config.toml
n_layer = 8
d_model = 128
n_experts = 128
experts_per_token = 2
d_expert = 144
d_shared_expert = 0
activation = "swiglu"
moe_layers = [0, 2, 4, 6]
router_score = "softmax"
normalize_top_k = false
routed_scale = 27.9
balance_loss = 0.0108
balance_bias = false
router_z_loss = 0.001
router_bias = true
n_groups = 8
groups_per_token = 2
init_std_router = 0.0235
lr_router = 0.000659
vocab_size = 4096
norm = "rmsnorm"
norm_eps = 1e-05
tie_embeddings = "early"
optimizer = "soap_variant"
lr = 0.00485
beta1 = 0.95
beta2 = 0.99
grad_clip = 2.0
batch_tokens = [65536, 131072, 196608]
seq_len = 1024
train_tokens = 443400000
steps = 3534
dataset = "wikipedia_en"
Below are experts of layer 4 (counted from 0) of a mixture-of-experts language model. Rows are named gate (a neuron's input weights, with its number), up (a neuron's input weights, with its number) and show model dimensions 0-127. Each number is 200 + 20 x the weight over its row's rms, rounded and kept within 0 to 999.
Before each expert's rows: a language model's description of what the expert responds to; "comes after" lists some tokens at least twice as common just before its tokens as in all text. This comes from a sample of Wikipedia text that the model never trained on. Tokens count by the router's weight.

# expert 51
What it handles: Space before numbers
comes after: " |", ":", "|", ";", "″N", " the"
gate0,177,204,167,221,165,184,224,222,216,166,188,217,199,201,200,205,186,213,230,233,239,208,172,210,195,179,210,216,225,230,190,197,210,194,195,219,191,233,164,184,186,228,199,187,163,200,218,178,200,176,185,190,189,170,209,200,219,206,192,169,193,195,238,204,177,186,202,224,166,208,204,194,155,195,195,209,180,197,168,208,175,206,164,214,217,187,200,227,200,170,205,216,207,200,220,200,223,203,164,204,190,206,210,240,158,199,179,189,177,150,193,201,242,230,192,216,220,174,216,192,182,204,177,201,199,181,190,196
up0,220,189,220,223,200,218,196,224,214,202,226,185,182,197,192,208,190,183,199,150,158,195,198,177,204,221,170,176,177,175,184,227,191,210,194,167,203,193,205,227,211,204,180,231,196,185,197,201,198,185,197,235,244,196,204,186,201,174,223,236,242,189,160,182,212,182,213,201,226,194,163,210,215,225,222,202,209,197,226,198,209,181,225,213,214,210,193,163,203,218,203,186,198,201,170,213,167,226,240,188,233,177,194,186,197,217,234,212,224,219,216,172,191,195,194,218,188,230,165,194,161,224,201,184,201,213,208,219

# expert 58
What it handles: Year and number digits
comes after: "1", "0", "2", "9", "8", "7"
gate1,219,176,186,181,203,211,195,211,187,162,181,186,172,233,182,195,214,197,187,201,172,200,199,187,228,191,206,217,190,232,191,192,181,144,203,203,201,170,181,194,172,181,164,163,199,203,185,204,201,159,194,175,176,265,232,209,203,219,215,208,234,202,210,183,207,220,203,229,195,165,205,228,199,203,193,195,167,187,194,206,201,183,210,202,198,192,218,207,207,185,208,199,187,205,223,198,208,185,212,200,216,228,203,194,204,176,191,204,223,208,218,219,185,198,154,194,232,221,204,198,189,243,178,218,238,217,149,227
up1,213,196,198,209,197,217,167,176,166,175,207,206,231,212,190,183,198,215,191,220,194,183,223,235,231,192,213,194,218,208,193,211,204,151,234,194,192,188,165,169,205,160,221,232,212,199,209,204,196,203,186,187,168,223,199,184,202,174,205,177,181,226,199,167,221,219,208,204,215,191,176,218,192,217,228,197,150,201,216,196,183,236,204,172,195,193,189,193,194,225,215,199,197,218,186,220,186,189,199,232,204,208,176,228,190,219,178,225,176,178,206,191,201,241,208,173,239,198,212,197,197,184,236,232,217,151,215,225

# expert 22
What it handles: Clause boundaries and subjects
comes after: ".", ",", " that", "s", " where", " when"
gate1,175,205,189,184,228,190,174,185,198,203,213,196,211,191,184,186,198,225,197,199,155,180,199,196,183,229,192,201,170,227,193,213,184,180,225,221,205,202,191,180,206,231,180,216,189,197,214,175,227,227,228,213,241,199,234,212,246,192,195,168,209,245,171,173,223,177,180,206,218,219,225,218,210,207,187,172,192,197,163,161,206,253,204,192,196,176,207,204,204,221,217,208,185,189,199,221,228,188,187,204,206,186,182,179,168,206,215,181,211,204,206,191,203,183,192,176,228,246,195,177,220,169,203,193,194,193,210,157
up1,238,207,161,194,203,230,198,186,195,182,193,190,187,190,191,221,245,195,202,167,183,186,207,186,197,209,193,179,224,168,215,205,181,208,217,199,230,223,183,231,186,193,222,205,180,206,226,206,204,169,195,204,208,197,183,173,221,215,200,217,218,206,238,230,191,204,211,198,208,202,225,227,210,187,209,178,202,178,169,170,192,198,202,234,237,184,187,177,184,220,216,211,151,211,169,239,218,241,208,210,184,217,163,186,207,171,186,183,178,193,180,184,171,195,189,203,172,193,186,182,201,240,216,172,218,170,230,202

# expert 46
What it handles: Directions and locations
comes after: " the", " north", " west", " south", " east", " in"
gate0,150,206,186,189,236,170,185,184,176,189,205,209,219,179,219,192,208,197,189,188,202,184,163,172,200,219,196,204,206,196,197,223,204,183,193,194,205,207,181,250,229,232,194,167,177,190,183,228,208,204,200,201,218,158,202,220,218,218,143,196,207,214,209,201,185,193,174,187,217,229,181,210,184,156,181,229,205,227,170,201,210,196,165,195,191,218,173,199,197,207,205,177,220,230,187,176,206,206,185,208,205,235,184,212,174,217,168,230,200,217,179,201,166,197,221,254,193,198,204,192,223,208,227,190,189,190,192,209
up0,208,176,219,186,204,170,167,155,180,193,210,220,172,194,196,197,211,237,212,208,230,198,184,251,203,191,217,201,225,182,208,179,182,197,192,211,224,204,192,172,205,234,170,221,155,197,207,209,203,176,229,193,211,208,210,229,192,184,193,209,139,189,199,192,179,153,216,173,208,171,190,231,193,200,189,209,170,218,204,218,192,207,202,181,227,193,209,184,218,153,222,208,198,175,219,194,198,188,192,232,187,207,175,197,221,207,204,216,221,231,185,192,204,183,237,202,231,184,198,190,194,209,207,192,178,183,216,163

# expert 37
What it handles: Table cell separators
comes after: ")", " ", " Party", " hold", " Candidate", "\""
gate0,200,181,224,201,223,213,199,202,220,203,197,225,216,170,213,214,189,230,171,215,181,176,191,213,212,183,238,205,181,207,194,202,203,190,162,205,199,174,229,187,255,168,203,154,208,186,254,190,207,223,192,176,193,208,203,197,194,184,184,213,176,201,178,191,168,201,177,161,256,214,191,177,239,196,216,211,215,212,205,165,210,221,221,182,219,183,182,219,215,209,177,207,210,194,190,195,225,189,182,184,193,218,204,222,196,183,206,209,186,185,191,228,197,181,228,201,217,224,168,187,219,162,222,180,175,203,178,217
up0,171,193,221,219,203,212,220,213,196,213,204,190,208,176,232,174,153,236,205,192,184,175,185,158,183,210,230,196,210,186,211,201,208,196,179,185,223,194,189,191,199,200,194,216,216,197,200,238,231,193,192,184,227,186,202,201,160,198,200,238,219,214,195,209,200,185,194,203,196,207,218,192,196,188,269,199,192,209,185,156,221,235,220,208,196,177,208,184,224,204,169,235,255,173,193,198,191,186,219,208,177,193,194,193,176,200,210,224,177,202,208,232,194,180,201,216,221,206,201,223,206,175,203,204,168,162,161,179

# expert 27
What it handles: Possessives and determiners
comes after: " and", " with", ".", " of", " in", " to"
gate1,206,201,188,222,203,181,188,185,209,196,233,187,179,201,201,199,197,190,240,209,169,209,221,175,229,217,229,224,210,179,211,195,219,181,206,237,182,168,186,182,212,186,216,207,180,198,193,198,225,211,219,194,228,206,172,195,184,210,199,199,197,221,188,190,227,216,188,216,184,248,185,194,202,223,193,244,183,238,165,225,210,231,200,200,211,157,203,213,171,204,223,185,210,195,168,191,231,192,185,202,227,236,256,166,177,200,185,189,227,220,186,228,227,192,192,190,210,195,192,190,206,251,198,218,211,198,205,229
up1,198,198,180,193,219,215,197,234,195,167,190,231,175,191,184,199,193,192,218,207,170,188,218,248,184,181,227,198,238,220,214,176,195,187,183,210,194,184,201,211,159,210,242,199,171,199,197,199,202,199,206,194,231,215,178,209,191,220,185,162,152,188,173,213,211,171,196,201,183,207,198,166,218,223,202,226,218,195,155,193,182,213,175,186,228,212,200,206,177,218,166,205,209,219,195,211,224,198,167,199,199,186,213,196,197,198,152,126,199,192,199,190,206,207,221,183,184,214,220,184,200,194,213,186,201,185,206,165

# expert 48
What it handles: Hyphens in compounds, list dashes
comes after: "\n", ")\n", ".\n", "\n\n", "==\n", " |\n"
gate1,254,195,194,199,211,221,206,193,219,202,193,188,196,241,221,235,219,228,216,176,209,169,197,229,203,196,159,198,195,228,215,187,215,194,191,197,194,203,208,204,221,193,207,186,216,237,216,211,202,175,199,215,221,211,177,221,210,197,236,234,240,238,213,182,232,232,197,180,186,190,211,157,184,178,184,190,216,176,226,255,190,217,209,190,222,181,181,170,199,191,225,170,199,178,169,209,170,198,201,204,214,190,224,207,191,198,165,203,229,168,196,174,189,208,209,210,208,187,210,183,225,208,215,200,176,200,178,219
up1,195,163,192,217,198,241,201,194,210,164,225,182,196,219,169,188,195,210,200,221,211,239,156,217,179,176,210,221,167,207,182,187,202,188,213,187,235,145,213,195,183,216,177,191,199,184,211,187,212,234,187,201,198,205,174,193,209,192,210,175,225,184,231,188,191,226,183,208,201,145,204,204,223,196,220,205,176,192,211,184,227,209,208,195,194,210,198,200,155,187,216,170,180,201,178,177,182,196,214,173,210,225,206,181,173,238,182,246,201,181,185,209,193,219,203,217,194,190,183,191,223,211,216,241,208,201,228,210

# expert 26
What it handles: Table cell separators
comes after: " |\n", " ", "\n", ")", "===\n\n", "==\n\n"
gate0,196,234,200,235,200,186,201,202,207,218,243,225,222,187,161,190,214,167,210,191,175,175,165,201,209,160,172,180,178,178,215,212,239,163,242,199,203,222,187,170,196,189,182,219,222,208,206,227,161,182,182,188,192,172,212,198,183,172,237,217,261,178,200,185,194,204,201,188,206,207,220,197,212,198,215,169,173,188,186,189,183,184,211,191,214,223,223,188,204,223,206,187,184,221,183,204,168,222,180,199,194,212,211,195,197,168,194,204,235,206,198,221,169,194,190,201,184,211,185,162,193,193,189,192,207,195,175,216
up0,190,189,204,228,196,186,223,171,211,188,206,226,170,198,209,209,205,195,219,200,204,190,189,171,204,199,192,166,205,234,175,191,190,213,210,203,198,216,188,192,151,190,196,218,173,215,196,233,208,169,193,194,217,177,186,205,195,204,211,204,218,215,220,183,178,182,200,213,197,223,162,197,176,168,244,137,198,169,179,171,189,190,197,215,205,189,213,248,227,217,222,192,218,200,200,208,221,211,194,208,220,189,206,192,188,235,239,208,197,184,177,223,175,197,159,213,170,207,207,189,219,173,139,211,218,186,188,216

# expert 33
What it handles: Numbers and quantifiers
comes after: " the", " of", " a", " with", " for", " and"
gate0,169,235,189,231,171,204,191,187,165,200,186,223,225,197,181,234,191,166,181,188,218,230,239,202,181,198,182,212,200,188,180,195,217,213,182,215,191,203,192,214,202,211,182,190,199,210,206,168,235,197,201,255,192,193,193,174,188,212,210,210,198,204,195,192,210,188,191,195,235,226,207,206,166,227,218,243,187,219,199,222,212,190,200,217,162,175,196,206,217,176,203,226,207,179,207,232,219,151,193,201,168,223,215,257,231,221,210,205,227,215,182,197,201,197,181,203,193,192,213,178,168,189,223,222,206,194,174,194
up0,190,213,214,188,245,203,213,214,194,160,241,197,203,204,191,194,207,228,213,176,206,198,179,202,203,219,205,214,187,204,220,209,202,226,202,210,207,204,205,220,207,187,192,210,211,192,219,209,220,211,224,201,196,204,171,202,221,232,142,201,222,208,213,214,185,200,241,208,180,191,162,183,233,196,196,218,238,195,193,194,187,233,203,166,182,189,232,181,169,214,215,190,203,194,218,225,198,236,164,187,208,168,163,214,190,238,221,184,167,190,215,188,200,209,146,192,251,198,184,197,207,190,182,189,197,193,237,202

# expert 24
What it handles: Letter after word start
comes after: ".", " \"", " (", ".\n\n", " F", " s"
gate0,228,198,236,218,191,177,205,198,225,216,177,212,206,175,192,197,167,204,220,195,199,192,210,205,178,186,195,180,236,216,210,219,197,180,205,168,236,205,184,224,188,226,201,182,218,197,189,153,187,194,219,180,188,207,230,186,190,189,254,215,212,189,210,202,193,163,178,182,186,246,200,208,164,197,169,182,177,184,215,219,197,188,160,174,224,237,189,180,172,209,209,180,177,175,188,182,186,195,213,202,166,184,231,220,202,199,196,239,221,206,196,165,203,207,184,218,189,214,215,190,194,182,214,217,176,239,179,194
up0,195,209,203,197,199,204,228,175,198,198,207,200,194,170,215,182,199,211,165,167,164,208,190,195,192,218,205,186,187,156,224,172,205,178,186,200,221,166,223,204,232,199,175,204,173,182,190,227,211,148,202,202,232,206,209,188,226,223,177,172,225,191,188,221,200,213,193,225,215,173,213,196,212,200,221,220,215,247,182,225,201,204,240,161,180,171,202,244,202,199,158,235,210,193,217,185,200,204,194,208,243,194,195,182,216,217,219,202,192,212,196,216,196,182,228,183,232,181,203,184,180,189,200,198,205,190,246,194

# expert 36
What it handles: Non-initial number digits
comes after: "1", " ", "2", "3", "4", "5"
gate1,200,204,188,225,188,183,257,220,203,205,188,185,188,218,198,194,175,182,199,237,212,197,167,206,176,207,227,207,221,220,215,206,191,217,198,242,244,203,187,183,205,201,223,185,221,214,214,178,227,198,165,189,183,203,193,220,225,191,219,197,176,224,200,196,164,192,189,213,169,147,199,202,214,207,199,197,207,188,233,220,198,207,197,164,236,190,203,193,171,173,227,228,221,197,183,206,218,213,228,204,201,190,204,170,166,221,187,201,184,229,176,200,187,186,218,212,199,203,193,145,223,233,155,195,202,205,193,216
up1,214,216,223,201,198,196,183,201,220,212,202,206,191,197,209,217,214,163,177,203,199,192,221,218,207,215,211,215,200,212,229,197,218,181,178,194,183,228,231,226,177,208,202,223,163,201,161,202,183,175,191,205,209,215,220,226,193,200,199,224,226,190,191,200,244,171,196,168,203,233,205,203,177,192,214,204,215,188,216,168,222,174,182,214,189,189,165,207,222,221,224,214,212,207,180,199,215,205,200,203,205,164,169,190,194,194,249,190,192,175,180,205,214,220,194,196,202,232,186,282,240,193,235,202,202,171,180,177

# expert 7
What it handles: Dates and years
comes after: " ", "1", "2", " October", " January", " December"
gate26,213,195,191,201,175,194,212,208,222,186,158,215,201,200,186,196,209,251,200,209,186,201,235,216,241,222,202,200,194,213,212,196,150,210,201,194,190,166,228,203,198,219,196,171,178,152,199,231,192,211,188,206,227,181,225,198,190,169,164,201,201,219,188,197,209,200,188,214,211,177,196,154,210,176,176,173,207,196,179,185,200,212,200,183,184,193,229,173,232,164,212,175,207,189,196,217,231,190,206,204,158,189,181,179,198,243,216,209,204,231,181,204,191,194,185,234,171,180,201,205,183,147,196,194,218,193,206,206
up26,196,193,172,181,222,215,203,221,172,213,233,204,224,185,239,190,174,155,212,178,212,226,144,171,185,191,192,213,201,221,194,192,243,188,183,203,211,220,165,195,201,216,214,239,184,235,201,153,194,175,162,195,174,204,199,194,202,207,204,189,182,184,227,185,177,228,205,185,199,200,202,201,173,199,204,212,166,172,205,188,208,199,234,183,186,193,163,208,228,236,229,203,217,230,206,183,162,215,187,197,217,222,226,212,182,188,183,205,192,197,194,161,203,192,225,200,212,207,209,202,198,217,225,199,222,223,206,190

# expert 16
What it handles: Articles and determiners
comes after: " of", " in", ".", ",", " is", " with"
gate0,190,152,222,155,230,220,269,194,201,199,202,235,209,202,213,185,201,192,211,214,210,216,206,185,178,176,193,181,202,174,218,159,182,182,221,195,205,210,224,184,182,211,223,187,189,215,201,203,189,217,193,173,161,239,175,202,218,174,204,194,165,207,207,234,195,189,221,228,199,172,158,184,184,243,184,210,176,205,223,194,203,191,214,197,202,233,183,211,191,222,207,198,193,189,185,200,192,173,202,197,207,209,213,176,211,231,184,196,202,194,216,205,190,240,186,227,168,229,189,173,195,188,219,209,197,202,210,235
up0,201,244,182,217,187,196,154,177,166,192,224,191,241,196,175,208,221,170,172,206,203,171,201,202,184,209,210,199,194,224,204,230,219,219,164,160,214,201,206,233,201,202,180,176,198,170,192,226,208,200,189,157,187,206,193,186,179,168,219,196,215,170,158,190,215,199,176,207,184,170,205,243,217,163,200,216,208,217,198,196,237,231,217,201,227,193,210,204,218,187,226,223,194,203,220,192,229,226,183,208,175,218,195,208,183,205,182,193,208,226,211,210,210,190,173,222,203,188,205,203,230,177,192,220,195,222,165,202

# expert 62
What it handles: Punctuation in number tables
comes after: " |", "3", "1", "4", "6", "0"
gate1,247,229,186,209,245,189,207,187,169,198,179,178,193,212,205,229,176,211,208,226,210,201,140,190,205,179,219,170,201,233,196,240,219,214,211,232,218,205,229,180,193,223,221,200,145,233,205,188,228,203,175,206,177,192,228,212,191,218,202,211,197,212,179,194,199,199,205,196,186,224,215,189,204,231,198,195,206,176,201,192,164,186,201,191,217,203,212,182,230,171,190,214,192,174,207,233,225,232,160,186,199,220,232,192,216,181,200,218,185,217,211,227,192,219,186,209,197,203,191,232,208,214,202,193,206,210,164,192
up1,205,201,204,231,245,189,231,207,190,224,205,173,223,198,177,206,170,192,193,206,198,199,153,195,174,148,215,176,217,229,174,200,191,189,240,207,221,234,247,184,214,207,223,173,167,218,205,189,230,196,187,233,198,230,195,197,203,192,215,164,203,229,189,189,210,171,211,206,194,224,215,197,152,223,212,177,206,176,173,213,191,174,185,212,207,191,184,198,207,194,189,215,211,186,220,215,203,227,166,181,224,229,193,185,190,195,205,196,202,205,181,217,201,215,186,233,194,211,185,233,164,199,181,199,179,209,178,189

# expert 43
What it handles: Infobox list markers
comes after: "\n", ")\n", "-", ":", ";\n", "ia"
gate0,181,219,215,192,211,165,188,212,201,212,204,186,177,206,193,212,180,198,187,188,224,184,174,196,231,202,205,188,200,198,189,196,177,164,186,203,201,218,195,209,180,185,182,197,179,183,209,207,232,167,201,205,203,216,214,198,215,238,179,227,175,219,227,163,200,202,202,183,221,199,206,162,245,177,193,244,190,155,173,244,174,215,216,219,226,193,238,166,209,196,202,186,198,178,169,201,223,219,210,184,214,185,193,188,162,164,217,225,192,168,215,227,216,154,204,222,204,199,205,215,192,232,203,181,223,198,199,206
up0,181,207,201,218,197,161,213,191,203,196,214,191,222,212,160,216,199,217,182,208,201,192,180,200,218,168,178,190,204,189,212,196,174,198,159,199,202,220,171,193,178,206,184,185,178,186,193,177,220,204,190,225,195,216,203,203,209,198,192,235,206,214,224,201,177,212,177,168,226,215,152,202,219,155,171,206,203,159,185,242,153,212,232,229,205,197,222,196,234,193,203,189,188,212,168,204,204,211,229,169,222,216,222,218,183,197,228,197,240,214,193,215,218,189,167,204,218,182,228,195,200,186,215,199,246,213,199,172

# expert 1
What it handles: Initial R and sports
comes after: " the", " |", " (", ":", "-", "'s"
gate0,199,209,239,203,200,207,150,215,176,189,207,194,184,179,164,207,153,227,194,234,206,177,210,186,197,175,166,206,170,183,210,243,204,214,229,186,205,204,178,231,177,209,196,204,216,154,214,198,219,187,165,209,206,193,207,166,228,230,187,196,216,195,198,232,147,195,200,193,190,201,218,224,194,221,230,227,221,194,197,216,202,191,187,162,217,178,207,228,195,227,174,211,192,180,226,207,167,197,209,205,187,207,218,213,216,168,203,196,216,215,213,159,178,196,205,175,183,222,209,223,216,200,185,220,204,185,214,202
up0,194,173,178,184,205,198,224,164,185,223,176,176,213,256,194,163,224,202,195,191,213,194,185,217,213,209,217,189,192,230,186,169,207,195,211,189,194,188,202,180,197,230,227,194,211,233,182,204,196,199,217,212,222,209,201,223,181,172,214,211,182,191,222,183,233,218,219,188,196,186,135,180,198,175,203,169,200,214,218,243,216,218,205,221,188,185,186,180,218,188,232,201,201,222,192,195,211,164,196,200,218,190,194,202,201,209,197,166,184,166,203,241,219,218,226,229,212,166,178,176,191,203,228,184,215,208,240,193